From a checkpoint of a small mixture-of-experts model trained on Wikipedia.
Experts: 64 experts in each of 13 layers, 96 SwiGLU neurons an expert, a sigmoid router.
Below are experts of layer 11 (counted from 0) of a mixture-of-experts language model. Rows are named router (the router's row for the expert), gate (a neuron's input weights, with its number), up (a neuron's input weights, with its number), down (a neuron's output weights, with its number) and show model dimensions 672-767. Each number is 500 + 50 x the weight over its row's rms, rounded and kept within 0 to 999. Numbers have three digits each.
After each expert's rows: a language model's description of what the expert responds to; "mostly gets" lists some tokens that are sent to it at least half of the time. This comes from a sample of Wikipedia text that the model never trained on.

# expert 23
router:491548533588491413439492567427565497464512490482561507515506417465517467500498580432569571502512544582491402503507505545514409473507463579583467558543541480523441613544569501509487494498396505480489488484601476566508461447518459401483480524502510483557494588558411504541507396487443452469
gate0:504516548423498472490512499481556479419625500528510453478530529439517419591516481536545457532479489499527443538527498538460565508569425595483556538422515506483564479569504458482427440470397504483518601537515624481515475462527512530527563481486454448458515615594366483536579489516445570557
up0:502499593438573541516487527528528424463472436615571520474490511475468393586573489571541531525509525481542383487544524528449564501527488504484546470486511458525461535551519523465455460559470457507530610444432643489490574434510505467464467539513511522479503490597520530473577480486477536592
down0:472554484466528491452508592517534549502540489558477544427496466556408529464402476488511499506501432468518514474476543425502512443567543536423484386495428507584448453581510516566568551479502540521541417554470465534475546519491572569463492512408522535414469496586556483475435547497522483530
gate1:470509457508541438534516522443523481402489474540428460513475478522589487522494459461464396452529449495442446390421559502590537446530427489465533598368460540485483520416590544540509423502427514548473481546449442564448482491505555503532474519547584527515523544378513540534514494526444527471
up1:591548373549563549462524618452428415372534506510454511426428484507532471504476508519534415456490493522494464483457493413516436429543516565475520495429603475468499493585420526564569453510528536613436489447495550526438568464431600499419476609464521492503486459428501484559467406491499507500
down1:477462433530500485408539472506528561437598565482562521540536395594483521510488569530502471464413563475479517504498469492521487542558453511564540502507526523468491452649458572448514517455515436514499506577545438528459567504510573471510528477498597399482402456422575491523413469498504442419
gate2:541435507548516465562459509555582524486464380485503494540476456442513515494598514530460486552464574519500478543499521478457534540488496478487470493470471362461440447476488477468485465477578512508500503497538587500482531451506462534527551449536511512457503535522581471446437533511535533516
up2:476566451434459505527612461446445539475472556569487554502519612564432537493399397503508471484496451464534508451467496464529439431550477544485528514479519584484544567486498506523533492522430545501530496520516385457518413574523485447479499511452515504543475482500425483536515478445510561394
down2:427588520481538495470456471446493421506463459534474559432484526584617483384446507558470510527467512511454519457493475512567480475547466582556478488449551526483493499494490485505483371511473440539467443572577490511537439506529481482595583526527496393540496512470504441527579543477488469513
gate3:442615438507458428482547494510561533402606501448485504549497418543515449498414524472569456570452475512477451567620497457471575457485449511510634528398473554520545544596462507528519518531546445563492514483438530537470513469491540410513504517505453420448609499426477486500521630414515526474
up3:471534485415421436466494503482585490388595513448509436562484404495468469529428503444594525571497490488548472623576465533467590500495480492409587538497549553483509580596484498515550484533441496547535456466442537526499527506463554428491565459507480453453637532454485516499473608479521587511
down3:457482445400515448644552525659546443401434547424531566467566452608481531571452614406454508482507658572541498523562528477535525552458569509582414499526516549490568500454495475470476480481527458577500539572430402448472476511509559558464444490633482574516416474455518474549521500537491447487
gate4:534499551467552411556459399508497450474528446507525463593484444400516521497530583472557547493495559564417513458519492523489480526490495504461515558482460560504448546519505513499479531562465493444451513502543429484442404498558566467457448428544453486469595522530509402448490397559480496564
up4:489485468485546454602455531478461465493519521473495465452530507442498419401509586437538421522499517533454510497473563485529525428484532506526530412490436497503555547457551531426496506458547463486485602487488571530546484479529358505547464493457479536457498487436490540474398552414498410456
down4:502455601444528455468549528439471462458574455553463478467495544533452501422442486447572488596494439466476541458439601474505500555453607551450499501512520611478562466502493536514379508544568472477514451507479413531577523524559538537430441557454519582448478532486506460550480558450566426519
gate5:539484433425549528547527611459542609490550548532490522567534549447593495481538543513464560653456590522570455421515411466453493566539407529505468488443491484451432570587550425450530467538437548486403522558588467548459595520510526418524554457444547449430517540466491457415544599496465514401
up5:547519484501477406488490619492504562402503626538495527472474401423527519493469570481508522619487458506590448423515452486396556477557494599444433559416531496428515483561578420524432481601440581457569408541639530560429484489506520552523545529516504452536560534442510500524523601529505542473
down5:583504482472522527518555508508595563461480469469559493530515420473561514495448459483545512443629585514454538492515427537528437514533523565522546521558517476459524591540496565476460423647457467522476653510466475569497575469439418481402388561436457425542441615414524478457367491486567511505
gate6:503602450504598491402456500630464503462576488457505574493507507553549544569513511489482559477581375572468466503521519499534499467495431432536407521468480450517392468500510514449470448541461484545424511467533509522464502498455541454442466563520458463486471553489469602447523547545459486556
up6:450528523531538460575498507531497575528464477490504557508430511400497400454473460429507498531442323414477474542447518584575566513446525517507521526487486520563461432477557497414499484455461539494500498537470470488505529437482585521505579564549449437429600594460539513501589621479375517515
down6:613529545530538471541487451532546536514601517599560559426517629518544475459520492480501422479488532465442453512454474511478523489473439476511577509434497505474540455470451504369584509484551438449481480446436490490409510489471468450451476457523571509471528456426554512545469515469468455491
It responds to: Pronouns, modals and person nouns
mostly gets: " they", " you", " we", " must", " could", " We"

# expert 38
router:630493454570503514535527573440483555481522579385475541514442476623504502519446566440415561482438592507422559521446497462499480401522494540506378439443476428500482531517427471476489521501567441507452492528536480551475540491439580496451544498425472487497503494505559498433460519550540511497
gate0:511567498391439555433511531451474451486562492498506549531516506508577468495545549462446415559444498567503412573527511500513526473513527580498526505517534412487514584482537359566565493515482540395492532465568578568436580448502478451506525492422479533507477426527538612459503480587495610506
up0:478458467557545539525604566397544447590481469429506471510463489520564541458419545550433473544502429527500433530410607438594532543520472462443495496511523518566464551585518590543505520440552548527408566552475565467533530484519552502477510410401522570573481457522489528388476410546479531497
down0:527462435465503509542487533478525515629552528416522492524528462584488489568466507605629490376455430480552473495416461583477508555518481469592456510535522398455510520531535483536517457520518498522512556499523486525451476485544434470492560459512513605522502587490501587565537565499465447514
gate1:536542446527469585545530578492488587504439598427594483500489491590433590520524551487607482416525461578469469491449514521522418474599487497477555465474482505457482437511580523395465523538580583461539605472515445533472581551414467536574614636455454547524480561474481447475526517491456538508
up1:392501502489451531557443483438549409424507376457558416472495554451419532562474520457478529498457458569460474464574511474525481569517578556444524503468528533453589474555500618498526542455485548509513541481474555446616508426574442396442498482601562515544494529483558431571534437470433552494
down1:461621526505420608502422515441500503404466371524478524536494413589410572438529522470445537427549498544632570474543424527471452447575546560494547567502516480467505533500434416493486490489440526497549481473559567601537530450464460440486416500506486446511487503436435473471547542523507507505
gate2:519459487512477538506446472440451534447499510462507503452453455430484493543516513484452558465447483490482486494514456527467444485509476437522491447488400504547529496501410552423554512552426529466429570523538494531475527534460407567495492451558513534498518385405556542514504501484492535436
up2:458506523527534412508499574546579606561509535534441487553459523513610443481450516516587569553538566431487464541571415487516555504488511596499437604484540508454465488431554469502478513501469483616596414474495574510568509512610568488588508585513519419468534567518462503489491452531542544555
down2:497423581460435531486540502489521507475580448463537457468577497483547469533554537589491485520449501462462450412500453558492453541524493440467479459587510493468538492456477538579462453645469463451503490530523521492477458536402481450389536470430494506438493542424338498563458530508460569567
gate3:510420490470502430444508581416478556530627530529553563547430648546481518547401487605522468481587490485512511522473498515601492495532499500506495550532442535390519465451325555489601529514516487555464504472487442496578547494483568468499475451437478551471494500472474559571475454604472490481
up3:460442548496481572530497490470485449464497515542470442501505466469506476462491516501473498451593517518546495517488544490477555488548545503550462554545455520499547553479490516453505375530588423473393558515545537540435460463387553344518503482537584527409509494520551476511522531483496445412
down3:577532497490540507514573520427522528452511558512474451439494469458448453534561528521486554422534556449492512434454559428436526472548546542529464578512545511406498569471520444491383574467462542435449498529638408470449501449587552470528480524506420513447472406421454455487540582487454512421
gate4:544516473389495423539548515464487491526608532561503516421427512432575440525433480492537511504437581529575548465509430597544455520499458548423536438554533384479505438524437466527631494534577518529523470454564465546513567498474521467511501593488468391424452471498444491423513427482550492561
up4:507487503504450501423461513521535559444472435431502414488546460480523487512517503507465410451558425429511460560514573491436575488564576416541442548473461541524466509519463422524450595466459563489530486467554389469538441513485408521540545494581525528488488478453514535516522494493548544436
down4:589420463615429448540519428497504497565599442505435471463422574508477510505421490494474598419468427547484398504493496469434486455622539538506487440470453521577525459514474589491462499419556501476376530454484477493488435484502438574512493612451630519585407504449503469505472521467491410349
gate5:540570480492399458535454529605482436408467412508513467429483522464399430437490506496463571478508459564608456481524470525463545423515527462411543503485448525516488605420458482532483529429571494408513512472494531547446529476530563476460526442583485474409562502470536550518494532460571531539
up5:535561449471401472526505528548565533437476483486495438411473490503484418498453537565447511547501469536558448383480462562546519436535460495506573569569446539552505505439447487485453470459532482438525522492549450550489479450535512467497467487537480475487512422481467535445518466506563590467
down5:530521522522486544506553625529459422440472485504537479459470449434430484474546486553508484530478463574573451474448403477539523438420569659495464502581501568510533529611508492375543431516579481527461529500460448489457382542562504405464446465509579540531535546389541512550543535500527576510
gate6:617440511469424553457475577466446552357577489508482550543556475509554546465509528499451475494437446425495452495463519493473549449477446562422498550543474428386520575484481463513559481483428532483403494595567442492449534499502583528484480549498430384479456484525434462456556436569532411548
up6:524465441575558530460525575388464497457420501430448554476501410462482472492496448550501494468447493417448365550512526471537497487517489583501543500522614524443545501581455509472511561470516485466480517562547446514495509501492479492509473510429447465464482535478526556563547535534561434576
down6:442426395541480612520585488520472510407450536534471496488548510466531477524496480530566441597450491559527469511455486498427490521426564577572473463498544517604504488430559553531516514523537566517477548524563514455366524544541467424501664543499486442524486524502514461501492416510523531489
It responds to: Institution and organization text
mostly gets: " Health", " Technology", " Corporation", " Medical", " Foundation", " Agency"

# expert 32
router:427515513409508530470541531468521463403459390499522444527545522486500490507566533534423457486578533503533475428479532471505386556488529451473463456414493469451382528554475618514553491469492443501564511498565539406513499546554501494486616500543455540478571513502522504521533415556497524534
gate0:442532460426531535512470510542506583482466496572480514504458516409513488519589535549467532589460504533420527521584463430551553506484484521508453424503568505442521547579571523494586431508515537485560455414470520470546583545453575473466583461445472480588552517481519524571404477497524447482
up0:480514422472441549558479613485464500482560475515503435465455537549506442469523558626478450470478480534442520474615585486473620565515462517562405417543563486486561499497512498494446534582391541495577496437535515451545568511506564432536544456547486434487487573421526539539406458486466560470
down0:484559401467485409507439440366508527445500500497470532567550619526552446524461545469486582659567498501467600507460622477427533420507461502472459507525572521491486478493513557471507370497480353514455504499450515459578474526475573470463453477538450532492535427556514498516588479509499432515
gate1:460503440379539481513434493544568407488567525558609481430448601507604493479445520478473438442489526460546486665471424504489543475508568537491440480549541464479477500464474535571504514521501424525497507465489580445478415495518520371480570479487536539516493484419568492497571634513538518576
up1:451525451581492529565643433535423480470463567488484442510483485566478525407527486596507514471489509566506497419490498529547467502506485505550595485388551493565495447553433465555487469469520641444583447494551529528515509520507520532462447510522490578521530554560521485473494526503584510449
down1:519413527576570485494489523587472562493501444523494458578522413428562529556468529535502501593472564419555489483447573495513438440499398418367539509516472431498398532513469478504544452477448473403453515505442459531469495456562511435446436497526550461500431566614453523502580509420475521656
gate2:561521464417533570457538474364564449473468502555513513403539448543532495492483485458469508470468453528514547436503520507451555519559499468476585523455558455497577519570464404551497554482425515525468473518404489425497494447534606464531500559579472438446480515522428464526572567538490567422
up2:514489508474423548503476550442524407487398479572572492502508382450432500499395567550466573502458541454488536386492513550432564537592477486475574391472613399496504518530444440523463496538540495529506442607540480452527508482581565404495508580600508461433485586541495416516485508497552524452
down2:489507563527404556448378460548515603465458404508518525550414527536480450436515577388444495517480540552494439516463528487502580597498459433470445514508421535578479543433502474480580457451521491473504534469525498518469548432458310427516445445479469479498522525342480506571551445442461546431
gate3:514459506486468433405510588481519515449449454470552472422482583498508531548583462509464534583517432540485410391529538580466442551494521501459515393543480501486484470503611525531523428589469556443508509505516493472531513552512510470451466508611536543471546526532565475543464521519530529516
up3:439519504495467391468493514483459589486509512415440508456503514490440557493495474506500523522472515490429484508513465521559534527546573483545535485456538499508416503438504503497457417618514581431461544521474399472494548547514443449537430423528567431450483483454483453547401568414430519502
down3:457455577486461494541489505536526560569536541495524492526520518476525448521454598602502546495423484511446528488460515475470547577606502609492483508451602518401505567449400569624466473485513515562520506524496429509470521413571560563574488456512550488547499443494588435473486485386449533564
gate4:622536510512490508454491573494452540482360574541570566565524516458521464518540522534503510546458507493442506497467499573420452471593568458431535434399506537488488618485533549521461497512511530513475507510558548520446541530462560534559509528417491512446459539502593481471643446454535479550
up4:578462449518435540491448562509382507524481533449543551475481551485505524531488545560578532485458491492534506512472489434415399529588514498509532616443486462472540557554521555492524418581517502494465554447410507418496451517538487503544554508493474461431466565550424527401530526537597582584
down4:520474526469541605494393475471544486507522486629536488548442545526525428426513536441464467428500537620563623407578515441467571514521573502504574552519467512466571542488554492495440612617524460507457608559524568484565467486422595539441528562548554542469498602414564402498597512539486557511
gate5:514531481459393446417468519536551455382506464607498429512484527373446555451559545503382457466531388521522484592464504532464454461462477495462557496436448584544561554475479500515420507453509547474574481553494581552446507436420441500508573494441471482555591466429509494470590390487488421577
up5:461536573556562484507382537513472440463423432550488470406500524491534478600499590679484527438511508408461537462496515487536524551429500573553558502510483404512590509538469568511451497485535601553522392477528429583503504517568520466487577624481517493511500450490497532518414523416461488465
down5:489506632470444527441543548564404478489548433480524463539481493493469521519485483569506533423573414537429480511556506451499492468500497516519480554453511460543403515519483509456537462463539499444530553517464515548497513517557504524546506445478495426500526599550542482394571539447463535475
gate6:521579488527418579444544489425508514529484409434478474471424538456494397511465434576421560522441548469533461441526485494461528481425525511570480560483479596490567533554504532607522496580540475375521510568532523466490453475547435464494570564530494577392567467542542398512470522509483559503
up6:508553416498462408501538516499511439522485453539537507487554502441502475450502521538426509549501558518474440468554489495531530517584442497475513543515441362504461503519521611564571490559475472517574610525552498512527533515500491494564478601387512516508457451576461502501493511439526504628
down6:492524515635478477449531551576520485531501485506529445517419520478513563445465567538604511396480454500548482495454554554565477437484523586495435511505560459518426431503534570462510507466540524574513480589527503533424524500494450574449503580466476508451465510504512498422492581438544421485
It responds to: Mid-word fragments
mostly gets: "See", " roof", " engine", " sand", " farm", " kick"

# expert 43
router:517535534559521447500556516526484517485503539405560526584428507626418415536474454588486389478512595489504545374546506525569531459397524510513531563495490473505505472421529430484519565419575457413466518432511422481538401441446449527455413541512532524497485585432532445486444478479531441450
gate0:586548437482545431509486520568518515554513378538604487493535488546538580459505463600503469479539488519497437542491374487401529435516494589638479502516509499460492545484600481519524487473464570533430549615555557433464528522494595554518503503574548528419496428431503470497491578515415499529
up0:513440493489524629507529470535491489440484507420428576490459444429432561579461516494455630465455478458522636581435531593581471528528505387396502416498505496561511467494466581489379557505510373518562473469449518563445530506505459559523488487453483469624411515540584561520522519454493498503
down0:422484517542524552480594493461555509467358466413492441536539525545607463518419478440551489437540547346468524488425538458411512516513487415499440518568469441575487535559469434453527505501569410477532482486495453516413414413475529530470447459560563453523449539541469484506506522491607499512
gate1:553545472341538502502522522540445537491474517533465544580494507494535485393528517473522427467484531506453456520526504493481474544547395483524511447444510549567559514463573429475364566531468531393472504537494427447490547499489480544474530467457488474518486470430454485575485576542480501488
up1:450530471523541411467487379517459515495436496504605458482442428508499616532480624496575454476497531484558532480520497452465512505547447437498455507475531577465459449533463536573522562482494406520606523515565487582501559520519518463449526527439522646494488506580562453527419597458525471526
down1:485532536417493424473468668494470447439478504527473502555516533505570542487566472615465418491549534503498512426573548536617446612436520465419437503461530504531501468574451435523495480417496538550504470534460466562543461504605469526455411464451512398536477452478546511522561547448459518548
gate2:489433498453535496454550477401482469528601521533405536514488523468495509477471527486494411520474386476499466502477507493471624515604486444489474495514565432385504426494488521574515478481566428484450470519538486526487541575609476558478563418596570453550493477464468481560483469499567488468
up2:496486399540496500507509530473512506553499563583537489516584519572507526452507544554508507486458444502426573532492477552574391461444410567456446546462443570531446528472509514533481536540467448458455449521486535419482398500477475507419480474533541520508440521544519483500478511439486518443
down2:542498548491390553532493505470529475444392578507530439551427485535488559482472455530572441497431455527501564454462457439575499563465529476425446493493525482418500499474482476518530489595551566404525538493447526429516498575523496450471419502413523536587559528529490423529465401535526561510
gate3:509454408411622590404522447546508478451440517359503463447407461475507492493563479430495449576407537478488566453494454449516494435455481418529556405501503532468454573434473492508442529556444529475557520546577604418524509445509571509430497555497490432531537488403457555437487459572425531546
up3:557583474528504509451531527470538478535389553479453474495435399450420516574362435486504453547494489491511550526482514529482542446487429439492628450472499456465474477463517583433376411524509565465389451483559479442472455526422500401545490458485526471493508521510475485451479488494462476539
down3:471542492477478485500537463505447530445555517551500515598490446431529662462407523593488505502540453558564490546543595528476486561446539533518478464514587435507498454411455584507565467459500494490472586490564529501500424497483465515536550391555492540525424516526479523467490600544494510453
gate4:580535541500479505496505552539536515556533454529516484531487515485400447507479480456548475429482542597393490477516487501480533557467501464368528464479475550547455524466440461483581515451584442596501487507618434441575478481592515539441533441527476423422506476516480613496420569448377508544
up4:506513596499538555476477524501479478509530432540532461539417541525557501543452495435468522435539482541449506555519466475529454518551454566494537569441453520510424480561474478545622572436628530564509567522592487468527500506593428544479462462499527443481459546548446627436465490463426398500
down4:520482572502548464447557428470469520473543480541491456403385541559456463493449473486477480550468518505472403465506486493542550423524424468529480600455511503576451453499454575539455467553501523548513552454516465444491563511558522547441596518475498566560536531617441483459505474578418445518
gate5:513471475490449491534502546490587535500525472507500378475624590472522545468522495521419479496488430523413553545508534528479502529484448459452520514567469502449382539514533518527471540536447531476479474603477518535499481514481455565443533442549468475584512539404421501469505495486470562504
up5:480580433427457463514456578503567525540590532574492501468484532438463527382536488495532544540443439464482512507537423514462476545560479501520526588535489544514527487592520523412509444545444507546527526527504556495576520603541537432508493449560455531429483471428419489496473453498429419521
down5:537563516526502544575636507632452566541471446502452571480515557510499455451513496393485433490508483516522512529523537491608484453566528573571470509474432436485514401507481581514561595532503508582521460590512483533488421511568544563412524484505454460559565538543474500586443488536455478527
gate6:481425555493404493460492492394556587421536595458494565515539465501577520536493590481440541429498546549513517487486497476559427446478623474490470463535442528538560468470425482440524454503582453561512430514505411503552516543588566487566489548495618466609458442503473539498548519479406522549
up6:471465531505432512481616463500473502433460562485486497481488432518530538583431521437522490483514482498540433458564498469508457410522533521505474472598346475539510518525466499509499424420544474450508447560466500529496482561546525556519533445514577435530495468507449473488534504487487535543
down6:508436497461508544490480465450520577522519621480516483589486526429365547534541541535483570441488567441532525496507444491525389471559439463536517476463491526540465509465538545491562509486475464509404500541538462506524462400473513479398516527551569538632571499518517437538427478468496466559
It responds to: Career list separators
mostly gets: " Language", " Label", " Pittsburgh"

# expert 16
router:473450534407542439573486529402516467470534377534464499474512442490573461525433439425508481489584554542561499541502529502465479547542527479546430567473447441479506476493549524453499467554512462523456480476444538480403543386498538411434562561514544542496531569432513465533620513445440562580
gate0:516616447422472545555474458544423437471589484464440524522442453526584516526569365615515426417423454598518524424509507512572491528496538477560460605558500491536482460529482507483495549480498517424499535488427476505455545554527535558464458499624556547463502550519505431429485469502508552507
up0:459382560584512486552477473517507552555475533442463417503572535518494487488551491496475473541407541524496473457598430539502530528527529507584486464408549482532607500400513466539443445489483571506521468421530566483576475457494479550461563517543555428442444499463562401527499460488503555482
down0:495494564508424508501536491491459629481461445464511503591504576559454550529394491503500438537563407527511509554574463453484569414535452616516442493531399510500571465528481628488489482531506508515484487468436551511521472526492530592554515483451490603488492501485518472557492508538512464388
gate1:550630486582522504488627453327528424488577410561557490505470461462486485549441472484454485503450527603426490526523539548524407519507606442465541596402480504521463424577513622537545464539444507498488449495499533571566524498485540582506498548499533463435511537437473561522592525513506613520
up1:479463536520503572537417495587488471521392600409486431484493526577432490523574511552591489371508407470500501485472433482443535533475454561545504451575505526489517527468521482439468489547526528479536510455501525517393466495502454428496461460397500499505546425565497459533455490478505432494
down1:415531545501414620520501505564490544556467474487445500486462511546503490529575523500551490574477550446524530486517568529398444407467484399605462604601555475433396571405507490483461554589497492453465558545423490497486630425550548486432459467546543526526476447516517518455474480454538542564
gate2:493510525414421527614472561502510534502555551453488584521405447468517482489533488557456531533545521502521519492590518436504486526504548443518562444414477419574563564548602514596475523501471514459396532503497524519437476532469538364448530507524537526457499587467405456484470552578521547508
up2:496534467587522530427510453492381497491478478519534469466514522547513561486524532500447451568462482519441486421484571549529507437481459561490455549476523558442441382458422475411441438470576533515657415494496414422497548457550504503482530484459478542514479358535568515604542487488492424455
down2:544390520461461490474334528460552402487498532577511518453456443532434461493465451442473415529563456498539500444539446517495559459531576465506446551529553497533423478432515456555501515558486413499538466580482591532443485517470511488444594502568467486419489522508625547537564477517519562515
gate3:459493516391470470535482472461547483446524506453576450556458512511524477437543446548508436458531561559607454523493491500562546498489569544505553536380514468522539480545432491540549516561405435412473489590537535435549557528594470511500491493503534502447466511479471516509503493446475501594
up3:445511417518417552425503495550474554498455529560526515622509554526493460464473471528501548407446389409605535498456503501524490552526473404457501497581475412481521470402588370590494457499559514574572445517570511580450484544418464572515432498487447474513404503512454542394503490647529501480
down3:512490586582514408485460473544517596495491486513580503478520479505527443412561480484486515527483477496489511476541514509409516506495524481568539507474492503499473493451591530535529542564396480593481507549415536405372425524465623505586511518458510476503524502469486471487451497528514530519
gate4:479538501424526453449463552494533374473504559511449531481495610391582448632474477450399477481515495478559421525508544486480484569533563508440474533488521447542509483503556569532474546465500454481414554458491410454590590515528507450519562517480437451468530558453499424586505579442498543567
up4:518603504450571453485434605544423476494490513576496560448501558515615460575506556497503506543423514440491378438495505509481472531463460583464513484522571458527552518456476590577527512460550570535511515452518447462498511509558567478430580583477549480517513538462470455534456446433516503555
down4:531442500457548527463514463559488484474493537496421524514446472442513442490559475490484521456501444498546493470497561466508500547524521379501451555508488509633542592451449472541563469529535516598600590508518467538579553569477375536387502472531486486486501475446493535487402503520474433543
gate5:543540504402411517585373605418606501459514529543465471504570541373489430400509484523511490524426603538518508493510514511475437544495509480437427534595553528437482418465488545492530521526540593414480363482491566475422481475526455449461473523488480476513551589436552516562519369489532543537
up5:517510505621474498561470597451556544469532533527388519513505570392495431425487459559573568501484569557564522491483530580429548494477455507468393454516568591491534515570481531559480497579581523439448453477426496502463454491451515464423578430544504508529494619451553503536478358431487571517
down5:575548558369453474474470495440556505478448471548488491455507531527477513503566549564515508513527587538555538443423449497390529430460482548605506513480520471521439545454459496560562546567460512398541481546496441599567536528526454493535531444536532458442451484531516506472564484466589428537
gate6:496443535464467515539468564515514476467622496572537479521420495472489503444509428518547430544528582502540563538501524447524534576486519464425355398524536537498515388576492454446425539414391426442531489432499463516549536540464577479471495523525511577525458604451508448503527586402585473457
up6:559535471571520468480479471507417518477388470493537535501530448545522469597505568524502627493515404491423362453484476557527500471527461539558644547525516492487447563461499510536554512541578538507460462554510520534475444480533434574490451492494440482515519435529511543535436390598419523568
down6:594528433523583497464538448382456561465438475495392462492359516632537444672473608433475517450495505465475472428507486471448550458525611545487609500538536523479551527474520562505594474472540502522562646505507483409400474421511455479493546535540372545464500432498433602588589484411427570540
It responds to: Song titles and pop culture
mostly gets: " Night", "featuring", " Love", " love", " Like", " You"

# expert 36
router:429519421499493483477479469501531602535554571425546546597583550435489493519575554484492474435501419455470460520496466515437506588502490489463431579535522567488525499436510477523468409422520523545537493546520585508556500448483381564398493501417495467498426665440497501461420568449439451551
gate0:488512403542424500506558526505545481566414433397498494471445523482480470570624520511460484512539502539503471454496470425465527527483543490620359483506572598552551481518518451392414485495532527465528473487482501464509544468479490507391492536567492539457448550496491569471482653427487389592
up0:519524542479508480473527451494463474453505469523598547500466486507479517411460513470473451558469553447553538610549572529467537421459532460439621480469542426487579567477487473524577517480521551526525603500489488516496485552549590505583478454436475539513588424503482492584489418543503498451
down0:471509354561392532410417482547478480453537548581447478431531449415425616489487484524494440508431442475420542444550475542455505583479479510496495534496567450466478480537447539525454452492578487562561541611478427484520449503596559484473460503406542457522527593483475546505505436385507552517
gate1:431491428523537463442489570565497498478459500548607498572578544437525577543619490432469584460591495548530420462443490451544411469428478495505511563448552518530461435516463516425560530478509488560496492408555480465409479529498359508437504510511471600487498609463503504479429566473538476556
up1:412466425492549457454514593446507489525418552498515470486555509466586541560614479495491425477509449457602443482427491430476501535467513457472469550417528561552481430592415406436515506447521488558476493542533519471418554482557395526455537498536500621479478602436494493531447587522525545559
down1:414485501547496552454509507514466581506482483558468513518529459494501502494483491425515471501550533497432442434438464484490469530396439524472586569471442480578533414488527545442487496436512516593467433466507581451494570515531395543509647542442426556518466455448554590472488542468418453503
gate2:615527466557494542610468536477504547482482509533571477532560474497414478501612570528461509473519515454593552467491460597529532491463513523483347516519481564523564475495439541510644495566521551506492519534431555479510437467532500503408471471439508483533530524463536530446567551596509534535
up2:361542630409504474432549525553525423532436546487402499448457486528519503574438462451474572449482466523476526572552487438504460558511525460558558464540500469494455449495603454435363489412479445463468539437533443501490461495443526460599457558625575402400461518534364569495411491455462409492
down2:498505547445526363506545593527436512516546524492544519572579519469434529503521546454517456486584465456573492404614506446525516476432461530494556517509572465581430467382413455539352418419579485520438506542567553469410513524627511533484448544534504461576522518416441558527506522430464506494
gate3:529571461447488441517487532403539525539511499496463532567553543506574467464563574482551496450438518519453414407500546496572537489535437535513465565509582494418455552465493431488474550555569436513549446421477472577527537547511446560335411451463517503469475379540499509481447560476481468565
up3:542537506446461545453526514447528523571486463493505533562416586411534569538635554455488514440512566562447441487496529541529511370526521505467521574553581471543537467434466573476462491661482459503536362438501499517515492570472477593403484445444494477470452450481497442500483537469448501556
down3:416565529480432508474509478482524474487401533416460561539485528483505466477452522463512539531500438438526431502449537491500490504440512544590513479442564524560489521464448547421495484513457555470430492536479580565390546452490491471433376564459462507467501492508471503471549445464544506454
gate4:554596518503398556473489559523543596485503476423473498517465565444510539493533453479554442497524580517464444550429509459463549440506501520446449467437543446570431506495476423545524581472438522512494539534503493526520502507546449482447505436469558462338539514533532468515445393522494462551
up4:471441514469499465486502412496458482468599569464562460506459408533482483465484508589491514439476456559563540382530495520471487552425533413498557474519515483394554519498464516508527462509563441446458495457552544463458470516538559527537485479579473521565515474471413527581614545530487549444
down4:574568486539431498526500506494503547590363490464575546492531457427457540542550599463513523518502440516419542574532397480498431568518521417592548479558539539510459573531555458513579424530486467501518450521510550564500527481489570515555503509593466489459493501412501517540440531469461478491
gate5:474518459475452607399509569434562486438471460563607485526497461537484475549482463420441464464564375504448440485491453442510496470503517460494484501494552531573505505480512502558484417545514439551437493558452569475416411529494422555498548448433472507486430494422472435552437500448567472496
up5:524546428531421527432548504491616474481510507564598531541536504539514514524477423507420377487523429554403431441456487532531458434493465441529519513432536521627506537489557555507516415599373431514389478530407567449449439512488472488478533425394499521469496511489467479538479488467619462419
down5:498472533516458430501516461479548353539341485476541432511506523411454599598457492478591485440529435485488530494527449552433477530444572421522510445413573527494605492494559617538569515491512485454525425484534450523533495476499436550553427441526428480456549540502487410519482508587569467496
gate6:500483557474463559449423524496560563587588405499498496563516571466559512479523472522526530435457519418498491450533512520470460480525598474518464512449511511569457539390538517518452476578496539439448501465537480547519611460402483623440572525481516439488517605462492491472462463448501530573
up6:465485572544455513477457558582509577550503449415557479532529540461548519535567452533436533479546485459510488501558501538504446446555618507526490502435521564490411456453530425492481505535552455420451503532549558529542550565438437598527591463424486435502464565580476516558451517415496480596
down6:521516551568499600515512445523456571515443448465470445542564590495497550460458455541559550533485486398501493510570460442477529461434503464498517460590487506423455482561507451455493606526472489508489488491538518555507540570552498405575432507502476466515472491498449500508512476540479483447
It responds to: Biomedical and technical text
mostly gets: " cancer", " memb", "@", " cells", " cell", " treatment"